config.toml
experts_per_token = 4
norm = "layernorm"
rope_base = 4240.0
grad_clip = 1.0
schedule = "cos"
Below are experts of layer 4 (counted from 0) of a mixture-of-experts language model. Rows are named router (the router's row for the expert), up (a neuron's input weights, with its number) and show model dimensions 0-191. Each number is 128 + 24 x the weight over its row's rms, rounded and kept within 0 to 255. Numbers have three digits each.
Before each expert's rows: a language model's description of what the expert responds to. This comes from a sample of Wikipedia text that the model never trained on.

# expert 18
Description: Initial capitals of names
router:102128120132148128141129136145098154101121156115150184095143108124146136167105162155132136136173124143116103105147119135111110123140135099116125102071120141132129143154140158124149106078135127108173173116109085081123175140088166098094138121101086134118109086140100176172141122090168128092145145128157141084101080144109128121124118077132096084132132137139124132148122137132086107116120124138125129112152105178094120141131075108122127168092152134153153095138110151123111140086151148125158134078106161164159105137108133158129120113122110121112158096164122124134153114115158152147
up0:111105136105148151112115118132125123119150084109092130092142156159125117144091132106152145101141135110172113159115143124121155096092139099141120126158105166089142142117145150152139094132125144137160140092150107097114150101106114157086107166121099165084158130153093148119119083116062134092118152148096142149159100174173125122132130102138122181114094109099102094146120079141148146125132098101144102093160165156160154123137111147147152155130128113133102132126127155153146125135131157139124120125113112121124101112138143109140153152140133103094131102111091164138098094162087142161
up1:080149103198138162163149155094129163113141110153125152155171158151122109108158119123083160119128145096159109100107111160119125164134122140077177096157130148104119132120112125145153116112169124092187138162146128124154163138149119131143144132108158110090106108127148161123117159138165099122092116156075129078145126118148165137101117128099153145134145129081110122154155133070146110157139182117095104109142134109133138123091110155122102120131116137085163148103145145155125153114151091124141098165135126111150171153139086139116131116100108180102161183108133134141163155162158076144
up2:111170110178086129157169094146073126165098118142116131083145098119126101160111106152116135121169122080122102140133141138163130160124170089136134111110132164138104156116115140164157104132102146123145173109119112133106140105118161111103148171149105116121160167160134111134150165111123161133129142138121136118140149149139091124123122134142145090113151117163081141118168111132146121101151138101130095143121119106095097122096122126152106150142134091130143162081129175117108128160211111142098107120141203112097173100154132143086165093096110142132124158134136130116113124132141116155

# expert 7
Description: Word-piece fragments
router:147130157112161137143126133148120104106137137117094145129083064148096109143112137143104119142150112133126114127138122130139117121107096062129128095118090165080190131123105185118134160117145121116132131111131157136180121144137127134135131129115153140153151101116130154110128124139122139147123125189117087143122118122157154154148103155095115133134137138124119118128118136140117145099156090168138072102128118143101128140185141153128177109097128086177141099058141137112102127140132116154124182147151166123134122138125133103127145150130114113096136103126129137181164141133185091116
up0:093122154102126096172128099127146162113108130131131151162079102140183158171123101127162117141133176141158138117147129152142117115104128116137154161110137085114139083113103132145121125113171144105131163138115113104087117160109140103158123183138131151147130126139115113082104127105149155162144152142122045165136130165109118130116146129112138125179124145101142140073162117093153126083130148169112160099157156170188139096110141102111133146106118158061087116145125139126130183115159104122103111121057155173126114118163146122121106138137157137179148155108089137115084116178155105144
up1:170166116144121121138108160158124150120128153108098096117112135140152116138129113099138123139177142102118142103145117197137141124164119134145155121158157147156156078105105184092142091161123157151108152128137160132118119111152150077136163111127126116135100139143079137131169105104167098113104119156110154128108136139121103130143137152148150152166085132114086127110106164145101163161112108086135173094110118075107154106093135144178127115135146102153186096098154136122106139118142158118121120120124122148145109121122108128127136133104104144124133164107135135164099119155122098094
up2:145134122143120101094102106166158100139151129166117114138184151125156128118147112152141131087137098160152116122156122139095123091060141155125093131123151118156091085119154142126169145163132128168120172144137103120150061156097114120152151115121092138131136130140163132137153118138112121108148122137070135104105163119160141157108113108169139160132119146127128138138099169165130138127142148123160126125158134116140122113087126163119143128165139132149143184128168170158126144151113137080124138153176108130073106122151141140170116163141151139074112113123160091141123125089115101151

# expert 5
Description: Table cell separators
router:171104105074143132163124086133152121150149145098099139143106113164138126093155142135140121137107159146146136110121182143132111094114114129130142146104143142115133110105107148142095174080105129119143110122108174139169133120147131134148138123116159105151131104161091176114129091133175153142110109089100133173107159116098122158134118096071142151153100117104130180138076116135113137098171113137095116161109133107094091120141136130153120107198145141157120138109088173102148157139131122115126135083134100143130158115124122111144109102118129117147122115107106110115101148134120107088
up0:166182180172129160120190113151087104138108094137182114122146121146154131146164110111113075146136126155098155119088163103084125098109117130138125175111110138124091108092107151095086089104123134168106140184115130138164140091091135144140111094129123097153116113126122118150153148104134091087156136150107124140128120123114150150129108080128146113131130116154131081111121094136147127166144178085118189142126149142133132110117131106149154148124121125109126125133155087119103117139117138135157095117136130106106146120139141152128153103126120126149146142151136160110182104114091075064
up1:127111129104155150129118117155152152078149094141096117110161152097165118151107108126127104136087107120131150157132151136115130151146156144112124118093131103144134112100148093115082089124108102137130124146067117165183149119116138153142106140110129116155128088124147092114169157112114132112149152106095163100138076112079124150091126129196146133133092121102139110149138108104142123123174142098115141137134136142144159100129122095158152070114112157151142130126138083161127124113097149136083138115117080145125111123104170111124172116152085119123148123163148136096113142131105109074
up2:151143135082119168107119150172136146119125147137163106185137183139096167121145112125135121144128118186128086148105138097159113133118111094092124116076109118133091088142123136144144129132147128133152125132115129105147107149116101146134085124163116135116148125162115130144118102122129124136139117074124132118165082099106101114088149160094178156138113143132112132077118125160095128143115097129150155138181157151109099185117110123160154110155118100105129133112112176161159162123156152127122129097127110162128145139196110105099105104120100094090169135101133108130097142115152154143

# expert 20
Description: Plural endings, leading digits
router:102133133130144114080108164136116124102093076113107119106139108116121079130132120117145133127098117147118194181114104128129140145117119139120128110148132131081136129104101163155175146111105108104160159134139114126129116129131085166125169106117146126149130110145093190134122115131116101128124119139138109108168165150114137131138135124138113093113139157128138121106133118120111141113133147196107129147117148170128107147180121139109152150123136120119140135130118124124109142127166120188124159161178149106128175114139129128133169135119134133151169125142123112170125167124153114142
up0:113065147090159108153135146103140148166098127143123115143141140114103132148176131100103089142095157077175111154124086141116141113158157143161114101139108054109170117149147089113109110145097116116136093137123129132145131159177123109159110111157167084118149125136143082118127140134071120103164111140113130150152100124116109148115144146114137119103148131099111133096128114156105161141112160114140114152120134167155112134172116153092147137097148111117147136141112139121118149141112143143122139104157127150162152140154106125115110116148120097141158168148103125167147125134135168121
up1:121138152120124152155129122160102160169132117133130141104114122165102119108112134142118111085134101117138105155129119094156116116101166136110085122136155082102126127113145155134107143119153163137137087156127146145177148118173095160099135138121138144099149139131137108095133132107090181144155164098138116145120161117169157131104157102133137133114111131128089120146131091126109082113089137140124138137151157143148110175137105159121146117093125142167177092095134158137111143145097144151133124120089104149126104164142130094121102154145132185119134157088137144131178131147108148131
up2:159114156136113134163086141135111141096112108154134086140138137135144113136136130115112159143128123142110127125114145157159164163100145090131136128166119149132127161120099110153106149120131118145170128159161098134116147094115145152135132198133172094112108161166130123134116160163167138139099135165104060129125165103124143153108154107117118109096118143144150135130100148130106101102085158132105148103125121169131135173134130116139134184122104174100124122118141114088121173113132151167139144122120183147165086139114143106150095102066141131123126126109128101118090129117164135151

# expert 4
Description: Quotes, brackets, section breaks
router:187175146111153113095125112124131129160100092116130159151110143150140160128116132138098073148140124121088113088151127118092125118143117109153158092105137164093144104120113155174156074119132099127149076138122109128074143126105148149128146125123111161161143122101108106091067122157116133172120121121156153115107110146137146136148111118130168086138097164149110122142077145145136092113161121159110124115176145142083141092095126152144099149071142152098124108091151150132134141109118135105119141142111144119115104133135154114150097143164081133095100125116113093158153118125141139154
up0:133123133145143100160112134154129136147106150109154142173125178134143119113152107174095134130040144123140136142118145124096093109105129138101135112141097105107153150134148126099126127149138131147161111135123145114128175132135124100123094142135146113126082096096119085144141176109195116152127111135138136176102144146143134146096135141126110124114120172119096064138156130136118108124158162087069139130173125114102189100146157171098146117140140139150100126137125143100160141164087109144124085101107125114129156103141110093141112133113126104117162133100149149116106163074118105129
up1:126085136149183170164114113124169130138193108122145110103150146116093121167156115129100112133116143141141163140138168103152141143121137139116133157113086125095179079088109150100121103167147133121095126179130146122152131134098127132102120154144130107159139104102138127153136086107155174111094112122155122117126113145145144106142121104132156141120118160161123118153115132119094110099153135133164092101098144160145135118158102169101087164154098172121126132097155102139094141147108130136136108102105127151146154106104146125132154078120136172150101109136151142153127122084129067093
up2:137096111116129097101162148136136120157117156154177129125130123121141198098158081140142111123126112149179103130116150124138158083092138094093102151134131105138137095134119103144111085152093158088139155120150079139146105121120106079138164121098094145103120144130144100120128110143120142147106092130113136130150158141119105154128144150078132118096107127112107118151146146084127125090096129169117112096146086131169111164121131106105144109150114086168137140120121099137123120147112131083130132123122129143123128124103126154135154133110115130090134166073129075145102101096111144119

# expert 40
Description: Preposition in
router:087112131112151096112119109106115111114120122140094142140129125145137132093127117147095134143138116148164115101140143143106124092070097190150107126139144128111120177089101136090119160153113149112137120143128138136156135127129125139104130164123139151134134150140151112144076112114118137162110141157139115110169210094161144116125101126112139128134146168139130158165094125121192139124151126096111092149117166125118164145128114156138121091092165103096194131126125144138119152123099122128082159141120114111141168158096135119144119125129156104154127132140132143152107125104088129145
up0:125123136145156119137143159138139171096099155168113089145084141187144141150149118150133134163171128128136083121095100126124126159130126142094125091113152129164149102159132145156120117146128087127117147073130163146101114108135110151107146138111094111138125165103105152104156165138162115127115126147092083110126156143117100124120128155131128066091147147128098138104123120087169126119151119093113145173144114105143119123132131157118165149125111131109095127167159121134138150172145095136137113152150142077109161141185134140097155154142110127161143124169136139134101145105123101131
up1:155152104134171142129120154117133169108098151139111112142144125100129134139129111129103113153203140109123131120143170129139106126119096092109117129130096112144142120185153126113153132141185165062165100121155113169106145165175106139146105136162104154134109132069142135177163120097121135099154103108141160140142092117128141136121137074145170067094148143130148135113113106142110116124150108143097115081130094124123098128100112136118093102165114121110130165129156104104116145163130156107146119141122153148160147147178052174163121121158150123112116089151133127150099151141124113119
up2:136125182116192149129157109097154113149125097150128134166139165122112140081102149110154114148117145090141109102135101110112139138114127110116110148145106157174165119097124163160163127109114113078183096142122094176158143145149172143102124146177107150118171108162151106085151112110135135111105133153124087104137117129141143126113106131135127131077134119129108120092126076125112154137127130117091120097167111133090127128120169150112084117142042121121130149153167124125118134115133095077110163130092154135160103142128150108146115141103148171085160151082116093111109151175133148139

# expert 51
Description: Prepositions and year digits
router:149207125100147137116108085131103122099142131097108127118145082102190161097150127118152122122134137178156138107102100126129135082142112090174074130125159136147102129083112143157164111124146103076150101130112146121132138090136136113102163178124120148111153118150093112137143120148155141113128105154109098104166139106103156165145122110121124102165126120139129135160093111142132118139177086117118110093138130150116120120116101168137179124086114129115128129104171122152085141120124144127110149132098110162143094116112179150135144108132130123102145110179130143136119097152121149096
up0:167143122150125151106101108120120126095151118107163134206091182186118087097110156165139150127119152167116114083099118175152111132118093141101157171077143106179136119122165116132085142177144146122112122109151129134113131144128169127081140147142136101142141099174147144142153113128110083167136114157081138107112113167131126176144089138123107119128148066121099119152099146126106108131094131166141118163136164108123168122132180145121172182157106135132089086113135139080140118169094125130073121167139081121137130144130143125150147109123144143132142142136112136088123126124111138132
up1:114121109095171149097121133144113144141117125136090093150114106115144089154153167121151167166149138145126124093111101098148150129112107067095124150122171133125123085078139141099100140163082166132108128137156107085142122103131105167097081142158106117116157154112112123152114079153132101147126140098132124142128172136107110167126141109141144139107134053187110149127092138124116130088106126123160113159123140099110114173171116133107147134102095109120144161148141163132145154157117143107111138136143091106109169116124136124124134136112172131116127147125135125144149125178087139118
up2:132123135156145102120139114147153148096112121138136135115087136120130138123083137126158162149083141150153151122096160140130078163130112120087106137104155107121107082094176150111132116165117143141095107147110138110123109132136113116139062095152137174124107104124133124164126105108149146164156146154125126169158151164159116096105117089125112116118166075114129120143122157152118142079114120139129122121119123061114098136169114140116150097147168106134139116164126151163142153146133148139090158130134114104148154142104127097115114079151108084115107139118165135142108164129088141149

# expert 56
Description: Stats punctuation
router:156107115119105140142123152154166143134106137112138150131087140196119097133116152147141146112135134127132116095134124160092101093102085113129122146091129109132141118175154091105115138164126111153090116113116096144099137121115123153117129127145119119135102116109103123115083180137164117164149117142158127128102086146114137157143061109166130102160123168124105134142088164167101110108136063121115125129128139107090153137153128119160142118121145180148135137154165133144128107129124096119119173083179101155111140096117147125126110134160130112144120108149119124117124155056181088056
up0:123145124098126118140167141126150136126155139123117139152127127162132146106132120113119126162125159091136157183141170129122130118110122159086092074154138124145128130136166134125130156156106091112137098157128172157144139152135087117164104151133183144119130124102115114169156156129113148146136142077121168122116148147118145119100136106083093098075146111076099138116105095091140162146135152154137131142136104123128113120111143099106107140109131106136139129116122114145119127131135145127123124116159109105137178107128134078096082162164148103097110105134114136119109122145154182131
up1:116117156165076126108114148173108128145119127166155106096141143142127138156112163134143106092106099118085138099151122146048162149142141126143169188126132143138169099123143127164131150133117091143140119136137125094137123132095136143126121106159073129099148113110130149132142128133142115083123183188101105192117136124116168117135113135136138153134117163089133087142115094144141080096195138128104170140114185078099113137137151147140122128132101131131126126116134125146108145150118099116119142142145165120125109103117146128155180089121141138138132152135165154105081184121100126099
up2:132157130156091100122105129116104164129152118150107145112136106117135145116109133115155169154120141087112170105118097113133167137138137113109182085095163111123138142144100154163143132124157163129148098101114131192137136136164105134177119098175131108122127129116124133111120181147104123129098123157127107121121124065131112173091144163148106120108156087108157132106124128129109113163095089094092113161127115121135145103123139180089096096113115135132167143108121112145141135124102131102117109160121155162151129164111138129089135109144107129138140120136127141143180110174121188089